config.yaml
n_layer: 8
d_model: 128
n_experts: 64
experts_per_token: 4
d_expert: 64
d_shared_expert: 0
activation: "gelu"
moe_layers: [0, 1, 2, 3, 4, 5, 6, 7]
router_score: "softmax"
normalize_top_k: false
routed_scale: 5.26
balance_loss: 0.00154
balance_bias: true
init_std_router: 0.0147
lr_router: 0.000389
n_head: 8
n_kv_head: 8
head_dim: 32
vocab_size: 9570
norm: "layernorm"
norm_place: "pre"
norm_eps: 1e-06
positions: "rope"
rope_base: 10000.0
rope_fraction: 0.25
qk_norm: false
attn_scale: 0.177
tie_embeddings: false
parallel_block: true
init: "normal"
init_std_qkv: 0.0404
init_std_o: 0.0
init_std_up: 0.0404
init_std_down: 0.0
optimizer: "soap_variant"
lr: 0.00619
lr_mult_o: 0.932
lr_mult_up: 0.774
beta1: 0.95
beta2: 0.95
lr_head: 0.00404
grad_clip: 1.0
warmup_steps: 200
schedule: "wsd"
decay_fraction: 0.313
decay_shape: "pow"
final_lr_fraction: 0.0
batch_tokens: 32768
seq_len: 512
doc_mask: true
z_loss: 0.0001
train_tokens: 243000000
steps: 7416
dataset: "wikipedia_en"
Below are experts of layer 4 (counted from 0) of a mixture-of-experts language model. Rows are named router (the router's row for the expert) and show model dimensions 0-127. Each number is 50 + 12 x the weight over its row's rms, rounded and kept within 0 to 99.
After each expert's rows: a language model's description of what the expert responds to. This comes from a sample of Wikipedia text that the model never trained on.

# expert 4
router:40 36 45 67 61 41 49 56 52 45 56 59 33 57 30 54 41 58 65 39 33 43 43 34 60 46 50 31 32 49 55 53 43 47 35 67 52 52 69 48 58 60 45 66 74 33 41 45 66 56 53 43 55 38 52 48 53 60 64 35 53 41 70 38 42 52 31 62 65 51 78 68 60 29 53 54 39 43 41 36 60 60 44 54 41 40 48 73 54 55 62 35 81 66 71 36 26 39 54 55 57 71 43 60 60 55 38 64 47 43 43 34 56 42 47 39 57 44 47 39 84 33 39 55 37 62 59 47
Determiners before nouns. Articles and possessive determiners before a noun phrase, mostly after prepositions, such as the, a, his, their, this.

# expert 39
router:42 51 36 32 41 60 52 70 57 47 29 58 56 44 43 47 49 78 29 65 53 46 50 65 64 56 65 44 36 43 57 40 38 65 27 55 37 59 31 44 46 49 38 61 58 58 41 66 64 50 44 51 44 45 50 45 57 57 31 66 45 31 58 44 65 58 65 52 70 66 53 69 42 69 27 64 38 50 43 50 49 38 22 59 73 36 72 72 35 55 63 53 39 36 42 41 48 35 47 49 44 51 40 38 35 54 59 59 45 48 46 45 57 50 69 63 46 49 73 45 48 47 54 61 56 42 27 79
Line-start list markers. List dashes and table bars opening a new line, plus sentence-ending periods and heading equals signs, as in infobox lines like "- Website:".

# expert 35
router:43 52 38 69 51 38 44 59 49 41 41 57 31 82 27 45 37 48 54 46 54 49 56 45 47 41 53 37 54 51 53 54 59 48 43 70 64 61 77 55 51 74 38 62 75 29 47 46 50 28 54 54 44 48 58 38 55 67 57 36 53 50 68 43 36 47 36 62 61 33 74 67 61 31 40 57 32 43 50 44 61 58 50 61 46 39 49 67 64 50 55 38 81 71 62 30 27 45 56 40 42 51 40 50 64 56 29 51 50 50 39 34 51 40 54 37 60 62 49 40 58 36 34 46 29 54 35 48
Articles and determiners. Articles, possessives and quantity words opening a noun phrase, often after prepositions: a, the, his, their, two, several.

# expert 30
router:32 43 30 60 50 37 72 78 53 62 50 53 54 47 55 63 49 70 56 30 52 50 47 33 44 38 65 39 44 43 56 61 64 55 62 63 64 29 47 27 47 29 52 40 39 46 49 50 69 40 57 40 46 34 76 72 89 38 34 69 44 55 63 39 33 35 50 50 47 52 58 67 59 49 73 38 52 59 69 59 48 60 65 57 32 48 44 63 40 37 44 47 58 44 53 60 63 39 57 51 39 48 43 44 36 63 48 40 43 72 45 39 66 50 51 56 55 32 49 34 58 56 61 42 39 43 39 56
Place and country names. Place names and their parts, especially countries and states after a comma, such as England, Canada, United States, New York.

# expert 42
router:52 57 55 56 55 51 66 41 53 53 55 42 47 45 26 44 60 47 39 81 43 59 57 30 35 58 54 67 66 53 64 74 53 44 57 46 61 26 65 34 42 51 48 40 51 60 50 41 70 26 37 44 56 50 57 66 44 36 36 53 29 63 55 52 77 59 47 33 44 52 37 69 57 62 44 54 41 59 32 40 56 37 49 46 35 51 34 45 48 10 30 47 50 64 52 54 62 72 46 39 40 31 62 62 55 36 48 47 51 43 43 56 40 50 55 47 30 66 66 52 65 34 55 31 61 47 64 52
Noun and verb stems. Word stems that take a suffix next, after articles or determiners, such as own-ers, comm-ittee, particip-ate, advertis-ing, partn-ers.

# expert 41
router:48 28 46 37 52 43 62 45 59 51 41 56 43 62 26 44 59 69 33 69 49 61 49 50 51 52 41 47 35 48 40 32 59 30 56 71 55 39 38 39 57 42 46 46 42 71 56 64 61 52 56 69 54 38 48 51 61 46 61 88 57 41 35 63 72 50 31 63 34 62 37 60 62 42 56 56 35 49 46 56 43 36 58 51 58 46 35 71 57 52 36 36 48 45 32 51 36 51 56 62 47 71 43 48 29 53 48 49 48 69 60 49 55 41 62 61 41 36 71 32 45 39 25 63 34 73 53 70
Brackets and separators. Opening parentheses after names or team titles, table pipes, colons and heading equals signs: Giants (2005–2008, Stakes (1994, Reception ==.

# expert 40
router:38 64 40 32 62 45 67 43 64 60 64 54 32 40 34 46 51 81 62 39 56 47 27 42 69 57 56 42 74 53 41 53 38 35 66 69 52 47 34 44 45 46 61 52 43 63 35 80 68 49 63 54 48 41 41 47 81 41 48 68 51 38 30 51 45 47 48 57 42 65 45 52 40 38 55 51 65 47 62 68 25 79 64 50 42 49 43 40 53 42 43 46 44 41 39 42 44 87 53 60 38 47 40 53 44 60 49 58 39 67 53 46 40 51 49 51 53 35 62 42 65 50 40 61 44 68 43 45
List separators and openers. Commas, and, ampersands, dashes and opening parentheses between list items, such as taxonomic author-year lists, place lists and band rosters.

# expert 27
router:45 40 49 61 74 32 27 47 36 37 46 62 40 41 54 66 28 52 56 57 52 56 44 61 62 40 76 42 58 75 36 50 62 30 60 39 46 44 45 57 59 64 32 52 54 38 43 52 32 66 53 68 56 34 42 45 69 53 68 33 61 68 48 56 47 34 54 15 61 50 56 73 50 54 47 54 37 52 63 49 53 57 26 51 61 62 72 34 48 58 45 44 56 39 68 39 46 73 51 48 42 47 56 48 46 65 51 39 45 65 69 53 60 40 42 53 38 33 52 41 32 35 68 50 36 41 61 57
Hyphens and connectors. Hyphens, dashes, slashes, plus signs and joining words like and, or, New inside compounds, such as in-universe, Forty-one, student-led.

# expert 3
router:45 31 59 47 48 44 29 55 29 41 55 52 39 48 63 72 27 49 58 34 45 50 50 60 73 56 50 55 49 58 19 30 59 29 51 45 51 54 38 59 52 48 45 43 57 30 49 49 42 57 49 38 38 43 41 53 61 35 52 38 60 43 73 52 36 54 49 31 49 29 54 43 52 73 49 50 61 73 47 67 66 49 21 54 55 66 66 51 60 38 63 42 47 72 60 43 58 51 64 34 64 44 33 45 64 56 50 56 69 79 36 48 59 55 57 47 54 34 51 36 36 66 45 58 32 52 41 72
Word-final pieces with space. Final pieces of words split into fragments, ending in a space, often in names and titles, such as El-ite, Pal-m, pat-ent.

# expert 13
router:48 32 67 65 42 45 46 67 62 65 40 44 57 60 45 45 55 66 47 58 55 29 52 23 72 47 69 68 27 52 67 60 55 51 56 37 53 28 76 32 45 37 64 42 38 57 45 46 51 42 46 51 61 48 79 44 66 33 35 50 53 57 52 39 42 41 47 53 39 59 41 62 62 58 35 31 44 69 47 54 61 33 62 56 45 56 39 52 41 38 50 62 72 53 41 56 66 46 62 53 36 53 33 55 22 68 23 36 37 51 49 33 66 44 40 49 45 59 54 52 66 56 66 43 51 36 50 55
Proper-name first pieces. Opening pieces of place and proper names split into several tokens, such as Ath|ens, Man|ila, Cro|ats, Mong|olian, often after "of" or "in".

# expert 56
router:51 68 46 68 42 45 40 38 57 59 44 58 55 69 49 35 47 45 40 37 46 59 43 42 63 42 48 53 59 65 58 53 52 39 59 34 64 34 72 41 42 58 60 52 53 43 53 45 49 29 26 56 34 78 81 56 52 31 52 51 27 74 35 53 49 53 54 51 68 56 52 63 52 45 60 45 31 47 34 49 51 46 66 47 49 42 49 50 51 37 32 39 52 60 56 50 55 77 41 40 73 40 68 76 57 42 47 38 42 41 37 48 40 32 38 32 40 76 47 79 67 47 58 34 59 46 42 45
Word-start consonant pieces. First pieces of ordinary words after the/a/to, often consonant clusters like st-, sh-, end-, w-, as in steward, estate, endlessly.

# expert 50
router:68 39 70 38 78 27 64 35 44 50 65 50 51 45 51 54 62 47 68 48 47 25 53 44 39 57 51 60 43 33 35 49 27 51 48 56 46 51 34 59 48 42 48 39 46 43 49 35 59 69 63 35 42 40 52 48 55 55 26 46 54 63 45 45 44 51 30 42 57 47 46 32 38 56 61 40 62 61 55 49 37 58 62 50 59 57 50 45 41 53 58 76 39 51 29 24 43 57 23 29 36 59 64 43 51 62 44 59 49 71 74 40 72 70 70 66 53 38 37 47 59 55 60 62 45 42 67 59
Foreign name syllables. Syllables and accented letters inside non-English proper names, like Juárez, Kazembe, Wyandot, Baku, with letters such as ö, í, á.

# expert 15
router:38 70 44 57 44 27 59 56 61 47 45 62 58 62 39 45 49 57 64 41 47 32 33 50 60 55 44 50 31 53 60 29 45 53 62 30 67 27 43 34 56 59 63 58 64 57 62 44 49 42 53 55 55 44 75 49 58 56 37 41 39 73 33 40 48 45 48 48 35 63 32 58 54 53 57 34 61 80 53 62 49 55 62 35 49 50 56 53 53 17 57 48 57 33 62 51 56 53 40 23 49 68 59 37 29 58 34 40 30 59 40 31 56 57 34 51 68 47 66 44 64 70 58 54 59 41 70 47
Name-initial capitals. Capital letter or capital-led piece opening a foreign personal or place name after a comma, bar or dash, such as F-ontana, Zh-u, Moh-inder.

# expert 45
router:60 43 61 50 47 38 36 41 29 75 57 53 60 44 56 53 33 35 57 39 30 54 71 65 32 54 27 45 34 57 13 43 38 62 44 47 51 42 38 45 62 49 50 59 60 60 35 45 31 52 47 56 34 64 32 54 41 52 38 50 55 58 33 40 37 44 66 37 57 51 52 41 46 42 53 33 66 63 69 45 55 67 63 68 60 75 56 40 61 49 51 83 36 36 39 45 38 54 41 49 64 44 74 34 45 71 61 43 45 46 51 59 53 74 52 50 60 58 47 56 61 60 42 59 64 47 44 49
Foreign-name letter pieces. Letter pieces inside non-English names, especially Slavic, Indian and Turkish spellings with č, š, z, j, such as Chak-r-aborty, Sak-k-arakatti.

# expert 46
router:45 64 56 66 50 58 48 62 35 51 25 62 32 45 29 38 49 41 47 46 47 55 45 26 62 52 48 29 61 59 50 62 51 37 53 27 62 55 74 60 37 71 49 55 34 39 50 67 44 46 59 39 32 40 50 55 52 38 67 40 46 49 62 50 66 39 68 60 60 27 63 42 50 30 44 56 48 57 49 65 55 63 49 17 59 53 57 46 65 29 52 42 74 61 69 32 29 45 39 34 47 88 57 46 44 46 50 65 54 56 35 54 46 47 39 66 47 57 60 47 38 54 49 54 42 38 50 51
Auxiliaries and adverbs. Auxiliary verbs and adverbs after a subject or auxiliary, such as was, been, also, not, most, generally.

# expert 12
router:49 34 77 38 45 43 36 44 49 31 40 68 53 61 60 57 33 35 54 57 55 35 66 62 53 62 38 74 27 44 17 35 38 54 39 30 50 46 39 46 60 45 48 46 64 52 53 47 39 48 44 39 62 56 45 65 37 57 49 43 67 73 78 45 43 62 57 40 45 49 55 39 62 60 55 16 54 63 50 35 62 50 59 44 44 73 62 46 59 43 65 73 40 60 49 56 43 71 56 38 64 43 63 48 52 64 63 43 35 56 66 38 52 46 50 45 46 32 54 52 56 35 52 43 26 34 51 54
Mid-name word pieces. Second or third pieces inside proper names and rare words, right after a capital letter, such as M-oc-oná, B-iz-et, C-yl-inder.

# expert 33
router:87 37 54 56 53 35 71 37 34 53 63 54 50 61 47 60 52 45 45 43 56 54 60 75 35 57 40 51 31 69 38 34 18 55 35 47 51 49 45 50 76 44 47 52 74 66 53 51 51 49 47 41 35 74 54 52 33 61 63 56 52 50 48 44 54 51 59 35 46 45 55 33 48 43 49 39 37 36 74 22 57 51 59 52 33 59 66 44 70 53 48 81 45 29 40 55 46 64 43 59 70 43 45 33 45 47 53 41 49 47 50 58 44 51 62 39 43 46 39 76 58 52 31 51 51 42 58 39
Single consonant fragments. Single lowercase consonants or short pieces in the middle of split words and names, such as Cater-p-illar, bib-l-ical, Istan-b-ul.

# expert 18
router:60 52 57 44 68 10 59 37 55 57 53 64 18 40 64 55 43 55 67 54 45 55 58 65 35 34 40 54 49 45 35 60 52 36 53 35 51 38 37 52 66 56 55 49 55 66 49 38 46 62 58 48 33 52 50 47 73 46 40 58 64 42 26 46 46 35 65 47 62 59 45 70 50 35 49 47 67 62 63 50 33 58 62 43 47 47 59 45 36 50 55 77 36 17 40 35 35 57 38 48 60 51 65 25 53 56 64 38 42 66 61 57 50 59 43 51 59 38 45 55 63 60 59 52 41 32 66 63
Foreign surname fragments. Inner pieces and accented letters in Slavic, Polish, Asian and other foreign names, like -owski endings, š, ń, hyphens in Korean names.

# expert 25
router:50 56 30 34 56 38 29 67 26 40 64 52 54 62 51 60 35 52 62 36 30 70 63 41 53 61 55 36 49 74 45 48 49 35 42 35 40 36 59 51 56 81 51 46 69 24 55 50 50 41 57 51 48 48 33 62 53 72 53 36 40 40 62 47 32 54 45 46 70 32 58 61 58 33 53 60 42 37 64 65 62 61 37 62 47 43 61 55 44 58 36 42 69 63 64 22 60 44 61 49 41 49 33 59 43 43 60 37 68 59 48 36 52 35 63 48 60 36 51 48 45 71 31 61 53 63 51 55
Ordinal and word endings. Ordinal suffixes after numbers, such as 21st, 14th, 16th before century, plus endings like -ly, -ian, -ed.

# expert 14
router:49 48 36 56 44 55 64 43 56 43 48 53 62 55 36 47 47 61 47 42 45 40 19 38 56 42 72 43 59 69 47 64 47 33 55 61 45 55 51 30 37 27 56 53 69 57 52 65 67 39 52 36 67 41 45 52 43 45 49 62 56 39 46 65 52 68 27 65 41 49 61 67 48 52 42 59 56 68 40 75 38 33 30 33 55 44 46 58 32 53 57 44 69 67 52 39 30 41 60 66 42 68 39 59 60 54 38 48 49 46 27 61 66 48 36 25 49 39 52 51 80 57 63 70 48 60 58 35
Articles and music headings. The/the, heading === markers, quotes and media words like album, film, song, released in discography, chart and season articles.

# expert 48
router:53 55 49 83 45 63 49 60 55 44 32 61 48 72 45 29 58 31 30 50 54 53 43 52 56 54 27 36 50 56 62 53 52 34 55 44 67 46 61 34 40 58 51 67 62 30 68 51 40 15 57 61 36 55 58 39 56 63 60 40 43 70 49 59 54 53 58 55 48 19 42 69 51 36 50 53 46 57 46 37 64 60 57 55 48 49 53 41 56 36 47 43 85 70 65 53 32 50 50 30 41 42 54 37 54 52 45 50 46 46 58 40 42 63 37 48 50 81 49 39 50 40 58 43 62 36 30 32
Numbers and quantity words. Number words and quantifiers before nouns, such as two, three, several, only, thous-and, often followed by years or of.

# expert 5
router:82 51 34 52 66 26 66 34 57 71 53 58 53 60 46 62 65 61 56 40 53 44 34 31 50 60 57 70 39 45 50 46 25 57 58 47 65 42 41 42 50 44 59 47 53 63 39 49 76 45 40 64 51 64 61 44 66 40 37 46 50 33 21 34 50 53 55 49 47 52 35 44 65 42 57 51 56 59 58 57 31 64 69 55 31 48 54 51 40 52 62 58 52 34 38 34 60 72 55 58 53 54 63 36 33 54 17 39 39 53 40 51 36 68 44 47 60 54 58 43 75 38 30 56 43 39 54 59
Surname first pieces. First piece of a surname or proper name after a given name, often capital letters or Mc, Har, Mac: Harrington, Kemper, Carmichael.

# expert 53
router:53 50 66 30 46 48 55 47 43 52 50 41 63 46 59 43 45 48 35 54 39 54 60 54 44 38 40 59 40 54 42 56 54 75 43 35 39 38 58 69 57 39 56 23 47 52 63 38 44 43 67 40 69 55 56 40 46 49 62 54 56 40 61 57 69 46 55 31 57 53 62 62 25 64 55 24 57 48 37 47 63 47 46 53 41 62 39 33 59 54 65 83 28 49 59 24 31 58 39 59 63 34 73 40 60 25 48 44 44 50 59 46 37 72 54 28 43 58 48 65 49 50 59 47 21 63 61 39
Mid-word syllables. Middle syllables of ordinary words and names, often before suffixes like -ing, -ation: ped-unc-le, Qu-est, c-oc-aine, Ca-uc-us.

# expert 2
router:36 62 37 50 53 43 42 55 49 45 48 58 54 44 32 42 68 42 38 39 20 58 34 43 60 59 37 25 65 57 60 43 37 43 58 36 55 50 67 54 35 68 42 62 32 35 66 43 65 51 58 41 33 34 53 52 56 52 43 36 40 49 74 71 55 50 65 62 65 41 51 47 38 36 59 49 37 41 28 44 63 71 66 37 64 48 56 47 65 36 56 58 64 75 63 26 40 33 34 36 68 70 67 43 48 46 50 58 51 53 49 59 57 54 55 69 43 56 45 53 40 29 61 51 53 39 65 36
Copula and negation prefix. Forms of be and adverbs after them, plus the prefix un-/re- opening predicate adjectives, e.g. was, been, also, unconvinced, unlikely.

# expert 23
router:55 23 61 42 51 63 37 31 50 37 44 36 54 76 56 65 54 48 63 43 27 48 50 39 68 60 64 64 40 36 35 37 33 73 55 41 35 61 42 71 51 44 42 29 52 41 55 44 46 54 54 30 56 36 47 45 33 50 22 45 50 60 63 36 51 55 60 51 53 47 36 42 53 67 59 20 34 53 49 54 56 55 50 40 39 78 60 39 50 58 68 76 40 59 50 32 46 56 48 42 71 31 73 43 48 57 51 63 36 49 59 55 68 53 58 57 55 52 41 60 44 39 61 38 42 43 63 67
Mid-name word pieces. Short lowercase pieces right after an initial capital inside names and foreign words: L-ur-ay, R-it-esh, New Brun-swick.

# expert 6
router:41 68 67 54 55 65 50 39 63 41 42 50 63 49 40 52 48 49 26 51 42 39 45 48 60 47 48 57 63 46 68 63 51 50 54 46 56 36 78 34 40 57 56 70 38 64 60 41 67 50 51 66 53 43 63 53 54 33 20 47 54 59 49 50 65 82 53 56 43 38 43 57 57 60 34 49 38 47 27 46 64 50 27 40 50 51 29 54 54 39 36 72 49 56 51 48 55 51 23 44 39 67 55 55 61 34 45 38 43 38 68 57 63 40 33 64 31 64 26 59 69 24 58 39 50 43 57 35
Word-initial Latinate prefixes. Word-initial pieces, often Latin prefixes, opening headings, table fields and terms, such as Inter, Pro, trans, con, Genus, Country.

# expert 63
router:65 29 68 40 49 45 34 34 35 60 63 47 64 53 60 63 31 49 60 27 28 44 64 53 50 49 44 59 42 36 33 56 45 54 45 65 35 53 45 48 49 47 59 45 41 36 42 41 29 64 55 36 55 48 61 54 50 41 40 49 54 72 60 34 48 76 48 41 70 61 51 48 60 65 36 21 67 62 48 48 46 47 57 67 69 85 62 49 34 19 54 60 50 66 51 36 55 51 36 38 42 39 73 58 52 48 64 48 39 39 61 41 51 29 53 60 58 59 38 55 45 60 59 44 34 46 61 44
Two-letter word fragments. Short lowercase pieces early or mid-word in split names and words, such as n-ost-algic, bu-y, T-yl-er, Bal-k-an.